{"d_expert": 48, "d_shared_expert": 0, "routed_scale": 2.5, "balance_bias": false, "init_std_router": 0.0186, "vocab_size": 9630, "norm": "layernorm", "init": "uniform", "init_std_qkv": 0.0733, "init_std_down": 0.0518, "lr_head": 0.00775, "batch_tokens": 65536}
Below are experts of layer 4 (counted from 0) of a mixture-of-experts language model. Rows are named gate (a neuron's input weights, with its number), up (a neuron's input weights, with its number) and show model dimensions 0-95. Each number is 128 + 24 x the weight over its row's rms, rounded and kept within 0 to 255.
Before each expert's rows: "gets" lists some tokens that make up at least twice as much of what it gets as of all text. This comes from a sample of Wikipedia text that the model never trained on. Tokens count by the router's weight.

# expert 94
gets: "en", "==", "===", "il", "el", "0"
gate0 [ 97 129 138 126 159 158 111  53 153 155 159 147 114  95 108 148 113 125 133 110 140 115 136 151 117 136 126 114 134 126 109 144 172  98 106 143 113 148 134 138 113 135 111 127  99 149 120 107 135 107 111 119 138 109  98  93 112 167 122 183 115 156 148 141  84 140 135 100 106 139 119  98 186 141  99 115 153 113 119 164 121 184  73 117 149 123 147 131 159 101 106 136 134 148 124  89]
up0 [ 87 126 123 120 144  95  88  81 165 102 137 146 139 127 113  87 159 104 139 125 174 145 155 129 117 126 123 119 154 142 134 150  97 125 136 110 109 124 151 130 173 123 145 114 143 126  95 138 140 129 128  92 163 165  90 111 129 125 123 133  94 105 106 123 145 124 123 101 142 105 114 136 125 103 101  83 122 150 134 105 154  97 125 121 115 153 139 169 169 139 205 180 115  87 134 135]

# expert 32
gets: " ", " (", "–", "/", " –", "-"
gate22 [116 140 150 107 131 124 129 130 133 144  93 132  88 116 137 185 139 134 160 153 141 157 150 169  96 105 137 110 130 141  92  97 122 118 109 123 138 150  90 129 183 147 141 104 148 144 122 104 131 149 122 121 128 167 125  93 118 103 147 135  85 120 154 140  82 137 114 175 112 173 156 124 129 117 117 170 121 143 127  96  74 147 134 170 124 104 167 142  97  74 128 142 102 123 120 125]
up22 [135 133 129 117 167 138 103 133 128 145 130 111 156  87 113 116 141 183 161 107 139 121 114 107 168 185 142 112 106 102 131 136 135 106 149 119 131  76  91 141  95 122 114 128 136 100 164 131 170 129  96  91 125 101 138 134 116 139 154  95 147 119 157 162 153 102  99 113 153 107  86 123  72 111 104 116 148 106  95 130 134 115 143 112  99 127 138 143 168  91 148 149 173 131 119 115]

# expert 88
gets: " m", " W", " b", "w", " T", " w"
gate0 [ 81 113 127 120 134  98 133 119 132 111 190 140 158  93 168  99 131 157 172 126 128 147 133 144 125 126 111 115  68 148 164 136 105 140 144 131 115 104 188 126 107 136  95 113 158 129 151  89 104 105 128 163  94 137 106 105 129 109 135 116 117 182 143 151 126 141 146 116 113 131 140 180 137 149 126  99 134 126 113 124 132 111 136 132 122  95 144 133 144 118  96 192 144 111 163 112]
up0 [ 80 169 129 117 101 140 107 142 132 131 150 132 120 134 109 151  71 126 120 116  84 149 129 144  98 122 116 147 105 127 155  92 108 115 128 114 165 107 127 128 167 115 130 167 123  93 122 163 127  90 159 128 111 117 126 162 144 146 124 129 144 175 165 149 132 128 148 167 152 101 177 117  98 105  94 152  96 142 126 171 150 111 123 111 125 155 100 149 157 133 134 119 120  83 133  74]

# expert 92
gets: " |\n", ".\n\n", ".", "==", "\n\n", "\n"
gate0 [125 103 142 101 155 134  91 156 123 129 137 127 155  37 138 159 150 105 132 119 115 140 104 139 143 107 136 187 138 147  90 143 128 144 132 114 118 121  98 133 136 109 116 169 136 122 150 111 128 111 129 138 120  85 149  76 131 172  95  95 132 118 161 145 121 120  85  94 125 111 159 102 152 116 104 164 140 148 141 116 142 126 119  88 106 153  94  88 132 103 114 138 129  92 120 135]
up0 [127 165 157 117 146  77 105 117 110  94 133 137 153 118 153 126 139 144 135  90 125  79 161 136 103 126 124 146 130 134 130 119 104 105 135  95 163  78 109 146 123 169 104 102 139 180 122  87 105  91 116 135 134 120 155 161  98 153 112  98 118 119 130 121 122 101 124 102 165 153 143 170 121 167 119 126 144 141 171 106 109 128 183 144 117 146 147 123 110 112 152  96 145  89 137 104]

# expert 77
gets: "s", "es", "as", "is", "ers", "os"
gate0 [125 144 130 119 135  96  99 107 133 107 142 155  82  99 173 157 136 131 160 130  71 116 120 160 139  79 168 119 157 141 130 123  88 137 111 150 130 150 160 142 131 134 109 100 110  94 187 128 182 144 115 124  92 150 173 160 123 152 136 104 129 121 119 113 106 131 141 129 132  90 135 137 138 109 175 112 149 142 114 112 105 151 108 127 166 128 110 118 115 112 125 149 111  87 140  87]
up0 [123 138 111 129 152  90  89  89 144 146 128 119  76 144 183 113  95 145 128 124 117 134 115 136 132 106 150 166 157 108 150 174  63  88 134 150 124 138 145 139 106 115 125 120  90 117 139 116 163 130 106  87 114 133 173 162 118 164 121 137 105 142 101 136 115 169  82 144 108 122  92 149 158 132 157 130 140 128 133 112  94 127 144 118 178 135 103 123 155 151 115 139 116 129 156 124]

# expert 82
gets: ".", " that", ".\n\n", " which", " who", "==\n"
gate0 [142 121  80 100 168 143  98 105 135 153 126 147 143 114 146 115 118 165 118 138 145  94 176  95 133 116 107 132 148 109 153 161  90 132 154 140 130 190 141 154 143 133 159 154  96 124 176  98 109 156 146  96 149 165  95 132 128 132  95 115 112 134 138  95 146 138 135 132  94 110 146 163 148 127 119  92  95 149 145  91 109 119 137 162 118 150 135 171 110 127  87 135 134 134 139  96]
up0 [136 145 145 123  88 128 174 131 137 102 118  93 104 108 127 153 167 147 152 110 107 140 120 132 104 168 151 153 126 149 104 105 164 110  94 144 138  81 134 132 134 116 127  92 172 120  86 153 129 136 143 149 106 115 169 102 123 117 132 149 129 128 128 118 124 121 117 107 148 159 126  79  81 152 115 168 156 130  75 146 135 145 119  95 144  72 131 121 128 126 173 117 109  84 123 156]

# expert 6
gets: "ab", "ag", "ac", " Al", " In", "og"
gate2 [164 132  98 157 103 157 123 116 129  75  97 139 125 126 118 145  95 103 141 157 146  99 127 111  98 130 102 140 142 127 137 149 159 140 102 127 144 136 123 103  83 107  96 101 135 146 130 144  83 152  92 118  95 117 142 131  96 200 120 119 118 128 139 178 130 115  94 139 119 142 142 137 128 139  96 121 118 138  96 149 157 136 138 160 119 152 143 110 171 119 127 177 142  89 167 174]
up2 [127 129  99  90  95 147 122 109 117 125 109 115 126 157 143  96  92  93  91 141  96 147 106 102 154 113 143 113 128  78 109 133  94 125 120 159 158 118 138 121 116  95 122 145 149 118 126 121 159 174 161 144 141 127 113 137 166 141  91 106 123 101 169 131 107 105 151  88 127 148 126 103 106 147 127 138 152 178 160 183 140 104 157 156 165  68 141 146 131 131 124 136 144 113 150 112]

# expert 38
gets: " he", " He", " it", " that", " It", " she"
gate3 [117 111 110 100 154 152 158 114 151 180 175 142 137 104 135 166 146 148 120 110  96 143 111 161 139 129  87 128 104 109 104 108 143 139 140 151 134 109 127 169 118 154 157 154 114 119  91 101 130 128  82 153 112 110 124 140  71  77 162 114 141 153 162 104 113 122 142 105 119 146 183 143 117 148 128 102 120  98 122 159 121 121 102 108 147 159 100 111 132 154 105 164 149 116 151 119]
up3 [125 118 100 146 123 136 120 163 130 141 144 131 171 108 143 117 160 128 142 125 128 110 156 147 136  68 127  84 146 119  95 165 111 120 154 104 144 128 114 130 120 110  81 116 163 107 130  99  98 115 104 113 128 180 116 155 121 116 158 151 111 107 124  75 123  87 179 127 156 160 119 145 146 160 139 126 139 143 130 122 124 153 111 128 119 126 133 116  67 153 127 108 102 107 137  57]

# expert 7
gets: "R", "B", "C", "F", "H", "D"
gate6 [145 125 109 117 119 127 122 159 124 119 129 119 152 151 148 107 163 136 154 165 153 138 138 103  85 163 139  82 122 114  86 126  91  89 112 113 130 159 124 145  88 117 128 150 144 106 135  51 151 176 108 140 149 150 160 113 146 132 111 166 126 109 143 153 155 145 109 105 106 156 133 136 120 140 122 136 132  90 168 162 147 166 136  89  85 119 127 132 113 134  90 146 152 159 129 113]
up6 [127 109 122 108 140 118 121 156 102 119 103 126 123 149  99 128  90 132 120 139 136 145 121 104  97 122 139 147  92 139 130 116 135 179 134 137 125 109  75 114 112 144  90  79 104 109 124 142 100 159 163 116 115 113 149 151  86 157 158  81 126 170 167  93 119 138 118 115 100 160 116 178 145 118 136 123 177 126  83 126 116 128  94 156 168 102  97 136 135 151 146  98 120 113 167 139]

# expert 53
gets: "ed", "ing", "ated", "ation", "ations", " used"
gate5 [102 105 156 151  86 125 117 126 119 121 137 109 102 139 105 137  84 171 131 121 111 129 169 120 115 120  96 144 139 150  98 136 158  96 149 165 145 136 137 131 117 105 147 157 130 102 156 119 126 136  76 123 112  57 139 140 140 132 129 140 155  87 104  88  93 183 112 141 132 102 161 172 125 136 111 143 136 165 101 111 107 100 154  87 123 125 108 163 134 126 125 137 168 147 146 125]
up5 [100 129 135 135 111  99 138 116 114 146 126 145 117  79 125 120 142 180 138  76 137 115 133 154 146 153  88 135 146 158  94 154 162 156 148 166  80 127 138 145 125 113 129 102  82 151 115 105 132 139 110 136 136 126 122  97 142 138 103 110 112 134 113 147  97 160 124 162 106 164 139 123 103 106 133 120 111 146 134 172 135 165 167 126 109 155 155 114  86 112  74 147 122 189 142 133]

# expert 44
gets: " the", " The", "The", " his", " their", " its"
gate2 [ 95 116 148 142 109 150  93 141  91 108 145  80 154 144 115 118 176 106 119 131 114 118 108 102 133 130  91 156 136 119 120 115  73 113 129 138  86 112 116 136 176 152 135 133 136 171 114  98 133 143 169 153  94 121 125 163 116 126 166 145 141 154 160 102 123 105 110 128 145  96 140 147 102 122 113 170 122 128 182  99 158 105 141 157 141 111 100 144 119 118 151 112 122  96 140 178]
up2 [ 99  77  93 102 132 101 137 114 151 138 150 131  58 113 148 134 107 145 133 162 148 140 106  91 125 157 132  94 155 131 133 158 117 132  96 149  85  91 170 168 156 116 124 101  87 110 162 117 142 117 137 120 127 135 146 123 157 133 142 136 166 154 106 127 113 145 107 154  99 139 120 133 164 122 143 136 118 123 143 144 154 139 131 141 124 147 112 103 122 161 173 149 125 165 139  61]

# expert 19
gets: " t", " d", " p", " f", " c", " g"
gate2 [147 130 106  98 100 133 145 119 100 133 142 125 145 129  97  82 161  85 131 159 141  70 101 129 145  99 134 150 132 144 179 152 120 113 130 129 121 102 143 113 117 105 128 116 154 122 107 142 139 168 124 156 132 136 127 168 152 116 166 110 125  67 125  90  91 145 147 132 115  89  88 115 102  87 142 138 139 112 154 105 172 129 138 145 115 139 134  86 150 131 169 162 144 157 142 153]
up2 [133  93 120 160 134  99 115 119 114 133 119 106 101 153 115 116 101 127 149 147 135 100 134 147 105 130 160 137 174 193 164 115 111  69 117 124 139 170 125 108 116 130 104  92  94 116 150 150 144 123 100 123 106 118 134 158 109 136 159 108 139 149 124 123 121 124 139 130  91 132 186 127  98 125 122 141 105 155 108 104 133 170  96 104  65 103 136  95 167 161 155 119 119 145 108 132]

# expert 20
gets: "s", "ers", "er", "es", "ing", "ations"
gate3 [144 114  91 120 141 126  95 147 146 111 113 143 115  61 141 107 108 175 100 163 104 128 160 107 113 122  84 134 115 124  79 116 160 118 127 157 169 114 130 152 146 125 142 132 106 165 140 143 137 144 109 162 154 142 142 117 134 141 159 117 129 139 136 179 134  91 107 125 126 120 138 134 120 122 129 108  69 149 105 139 145 153 101 209 159 112 136 106  94 117 132 125 146 152 132 117]
up3 [172 169 129 117 140 107 141 144  83  97 120 119 142 103 117 116 138 127 162 148  94 121 169 122 131 113 145 142 136 127 151 111 113 109 139 111 105  82 141  77 147  95 149 111 125 130 124 132 120 117 117 117 154 172 146 177  91 127 109 153 138 161 124  96 114 153  74 126  90  93  84 101 118 120 150 127 127 137  77  94 150 128 123 141 130 146 145 164 172 113 126 162 139 124 113  93]

# expert 29
gets: "1", "j", "3", "st", "th", "d"
gate4 [132 133 142 122 107 130 110 118 103 155 139 117 101 128 121 112 137  98 179 155 130 170 136 108 142 111 173 107 106 143 134 160 150 149 119 108 116 101 126 134 139 122  78 136  76 145 165 131 131 142 145 141 108 160 138 114 121 147 168  99  71  71 117  92 146 111  93 141 103 118 177 156 121 152 122 135 111 109 109  98 145 120 136 105 119 149 136 137  81 128 128 172 120  97  88  95]
up4 [121 113 111 128 111 126 133 141 124 155 140 138 131  89 150 100 134 139 120 124 118  87 129 118 111 149 129 125 147 165 144 132 129 157  93 157 180 166 155 123 154 142  98 147 149 122 118 107 102 121  63  84 149 100 131 112 114 111 122  87 167 147 100 139 134 142 108 150 133 150 138 153 111 144  74 121 174 133 128 107 124 182 109 159 171 104 132 140 120  99  71 120  95 107 125 128]

# expert 63
gets: "2", "1", "3", "4", "5", "8"
gate12 [ 87 109 127 121 136 135 126  84 163 147 137  89 104 150 144 136 109 161 137  96  98 124 120 112 151 105 136 134 153 132 146 141  98 111 111 133 153 117 166 117 111 135 130 135 133 150 137 114  98 137  61 169 131 148 144 168 152 104 113 169 139  84 124 118 148 113 145 142 139 152 133 170 138 121 117 128  91 150 109 168 173 141 131  89 133 178 104 171 131 125 136  78 147 132  91 108]
up12 [141 153 135 143  93 151 118 128 159 152 129 137 155 146 116 105 124 125 153 135 139 132 177  85  98 189 110 140 116 118 160 143 103 104  79 149 108 119 102 129 105 171 126 116 143  89  95 154 138 137  97 109 139 171 172 185  95 132 145  80 113 119 108 124 112 115 143 158 105 140 145 122 119 118 105 119 112 141 165 120 114 134 123 150  83 124 137 116 122 142 166 153 122 163 113 160]

# expert 18
gets: ".", ".\n\n", "==", ".\n", ").", "==="
gate2 [157 114  96 130 112 132 152  78  77 153 124  67  91 151 125 135 114 129 119 137 113 122 111 129 131 155  92 139 109 120 121 122 155 129 130  97 130  90 124 132 143 153 138  85  92 135 116 114 144 138 143 157 168 121 135 166 113 138 182 134 149 100 139 135 156 129  94  97 146 143 163  60  95 153 108 100 154 105 137 108 172 166 129 144 146 101 117 130 142 120 122 146 156 117 127 147]
up2 [128 103 130 104 113  92 147  94  99 172 139 105  93 156 145 106 114 116  92 133  91 108 161 139 115 123 147 140  92 190  81 101 127  82 134 117 143 115 134 165 154 138 123 131 125 127 136  99 149 136 136 120  98 152 127 136 135 111 142 157 130 121 143  94 146 101 122 149 181 126 164 114 161 157 134 107 164 132 150 115  98 140 153 135 119 121 133 180  78 124 140 154 110 115 164 102]

# expert 42
gets: " S", " D", " R", " N", " P", " K"
gate4 [141 131 128 143 128 114 117 135 154  99  63 105 102 122 140 174 141 125 124 133 135 124 162  87 112 110 106 100 102 134  87 140 108 103 151 188 148 111  86 129 139 120 127 131  89 113 150 141 203 106 127 164 145 151 156 124 134 145 115 157 109 164 142  98 109  86 119 131 118 120 138 137 132 136  78 129 128 101 143 128 128 146 111 121 150 131 101 127 151 161 143 184 150 127 113 157]
up4 [ 98 151 145 148 146 108  73 180 111 120 120 128 136  88 144 121 145 152 123 146 102  94 132  85 107 106 106 150 157 148 108 106  92 124 126 145 128 115 162 154 149 125 168 133 103 161 154  85 157  90 165 128 166 145 125 156 148  99 100 125 148 158  94 155  89 152 118 153 123 125 110 161  97 150  99 156 121 133 120 107 136 115 157  97 125 113 134 110 112 126 116 148 140 125 116  79]

# expert 80
gets: "at", "ar", "k", "a", "i", "um"
gate0 [153 113 106 144 114 138 107 142 140 164 128 184 127 178 116  94 142  87 140 111 140 146 122 118 156  95  95 124 114 130 145 113 108 160 122 125 130 105  90 147 100 154 151 138 130 162 167 174 149 156 146 136 116 103 128  98  99 143 118 165 197  89 109 146 121 129 121 137 153 131 133 136 122 160 100 138 110 120 111 132 145 105 144 115 100 125 104 123 103  63  79 128 144 145 149 118]
up0 [154 152  93 147 121 123 136 151 149 144 130 144  87  99 114 131 177 113 137 120 154 122 139 109 127 120 127 105 149 118  92  91 101 124 108  66 127 194 120 180 122 135 112 112 148 158  85 143 153 126 130 125 119 121 100 100 145 121 127 153 120 137 124 108 129 133  97 141 134 102 130  99 141 130 153 145 145  89 137 125 141 171 127 160 130 137 121 121  98 185 103  99 114  82 129  67]

# expert 91
gets: " C", " L", " T", " P", " B", " D"
gate0 [174 121 107 124  62  83  99 143 121 118 119 148 142 102 134 157 147 104 159 121 138  71 180 126 111 134 112 123 125 131 176 131 145 128 147 170 120  98 104 175 119 146 153 109 100 146 157 133 118 135 163 151 129 151 149 135 132 135 152 141  81 104  98 123 108 154 144 109  92 125 111 133 128 147 149 101 120 127 126 143 145 131 105 104 122 139 152  86 132 143  79 160  89 108 115 117]
up0 [132 119 148 134 134 146 120 106 115  99 115 117 138 147 108 114 139  88 100 107 171 120 184 132 106 137 117 179 113  85 152 153 120 120 118 107 120 153 137  91  80 150 114 111 104 122 114 112 162 127 167 137 161 159 102 127  86 152 179 110 175 130 149 137  69 113 150 134 135 140 153 137 140 154 105 103 143 117 158 116 129 129  95 125 100  96  93 108 100 130 101 149 107 134 132 157]

# expert 65
gets: "0", "5", "6", "2", "200", "3"
gate0 [148 133 137 135 153 174 124 125 145 141 169 124  84 117 168 118  82 146 102 153 126 108 150  91  85 131 125 124 114 107 115 109  90 174 135 157 111 140 100 131  95 121 114  86 183 149 132 118 145 138 150 145 102 156 146 123 129 120 157 109 152 115 105 167  96  74 112 131 118 131 156 124 139 154 107 162 132 139 114 152 128 111 138 116  90  85 116 115 111 135 132 144  77 134 144  90]
up0 [160 126 115 162 144 162 144 133 155 157 184 106 100 111 179 142 129 150  91 114  85 110 154  66 163 134 133 133 118 110 143 112 135 138 131 168  84 186  93 124 119 132 103 101 131 161 132 144 157 110 164 133 122 130 156 144 121 113 164 105 139 109 108 146 121 125 108 101 138 111 121 134 138 124 108 136 135 159 111 136 140 108 104  97 115 117  98  87 125 106 151 119 121 138 147  71]

# expert 21
gets: "en", "on", "an", "ar", "i", "er"
gate2 [157  94  85 124 147 100 121 189 107 122  97 106 104 113 153 165 153 132 158 129 113 143 114 144 123 100 105 139 133 147 131 130 127 150 138 145 109  87 138 111 125 148 112 133  87 153 154 102 155 113 113 119 152 179 164  98  69 131 115 105 171 129 140 102  93 100 156 113 106 198 115 152 125 137 161 134 109 114 120 124 136 103 102 109 149 146 110 116 148 152 103 115 111 138 145 125]
up2 [175 134 164 106 167 165 141 109  95 152 138 122  97 118  97 145 124 140 119 167 126  97 113 102 137 124 118 109 126 110 157  90 112 126 108 123 112 133 152 140 124 187 143 134 156 122 159 123 140 133  87 145 148 117 124 120 156 101 119 115  84 149  93 108 135 107 111 141 115 158 151 157  93 104 151 123 136  94  85  94  89 114 151 159  98 161 123 116 188 117 113 114 110 116 161 138]

# expert 57
gets: "o", "i", "e", "in", "a", "u"
gate27 [ 95 133 140 158 157  97 127  85  76 107 155 128 120 161 103 165 162 116 134 171 143 164 159 150 135 101  84 165  90 129 128 115 121 129 112 128 135 120 125 117 121 149 131 156 141 142 135 124 120  97 138 131 144 109 111  93  97 161 127 138 126 133 101 138 119 110 110 100 130 139 159 103 126  91 101 105 105 151 135 116  55 157 157 151 127 152 141 157  95  91 144 140  88 130  94 107]
up27 [124  97 142 153 130 148 152 131 153 104 147 137 131 164 197  86 108 148 147 117  93 142 124 165 102 128  83 109 136 126 123 117 114 129 126 141 121 136 186 144 108 145 122 126 189 160 162 129 121 151  99 108 124 131 156 104  89 166 117  72 148 110 143 133 147 107 113  98 100 158 111 116 149 137 143 145 118 150 118 118 163 110  96 147  84 123 171 131 126 156 108 110 144 124 116 132]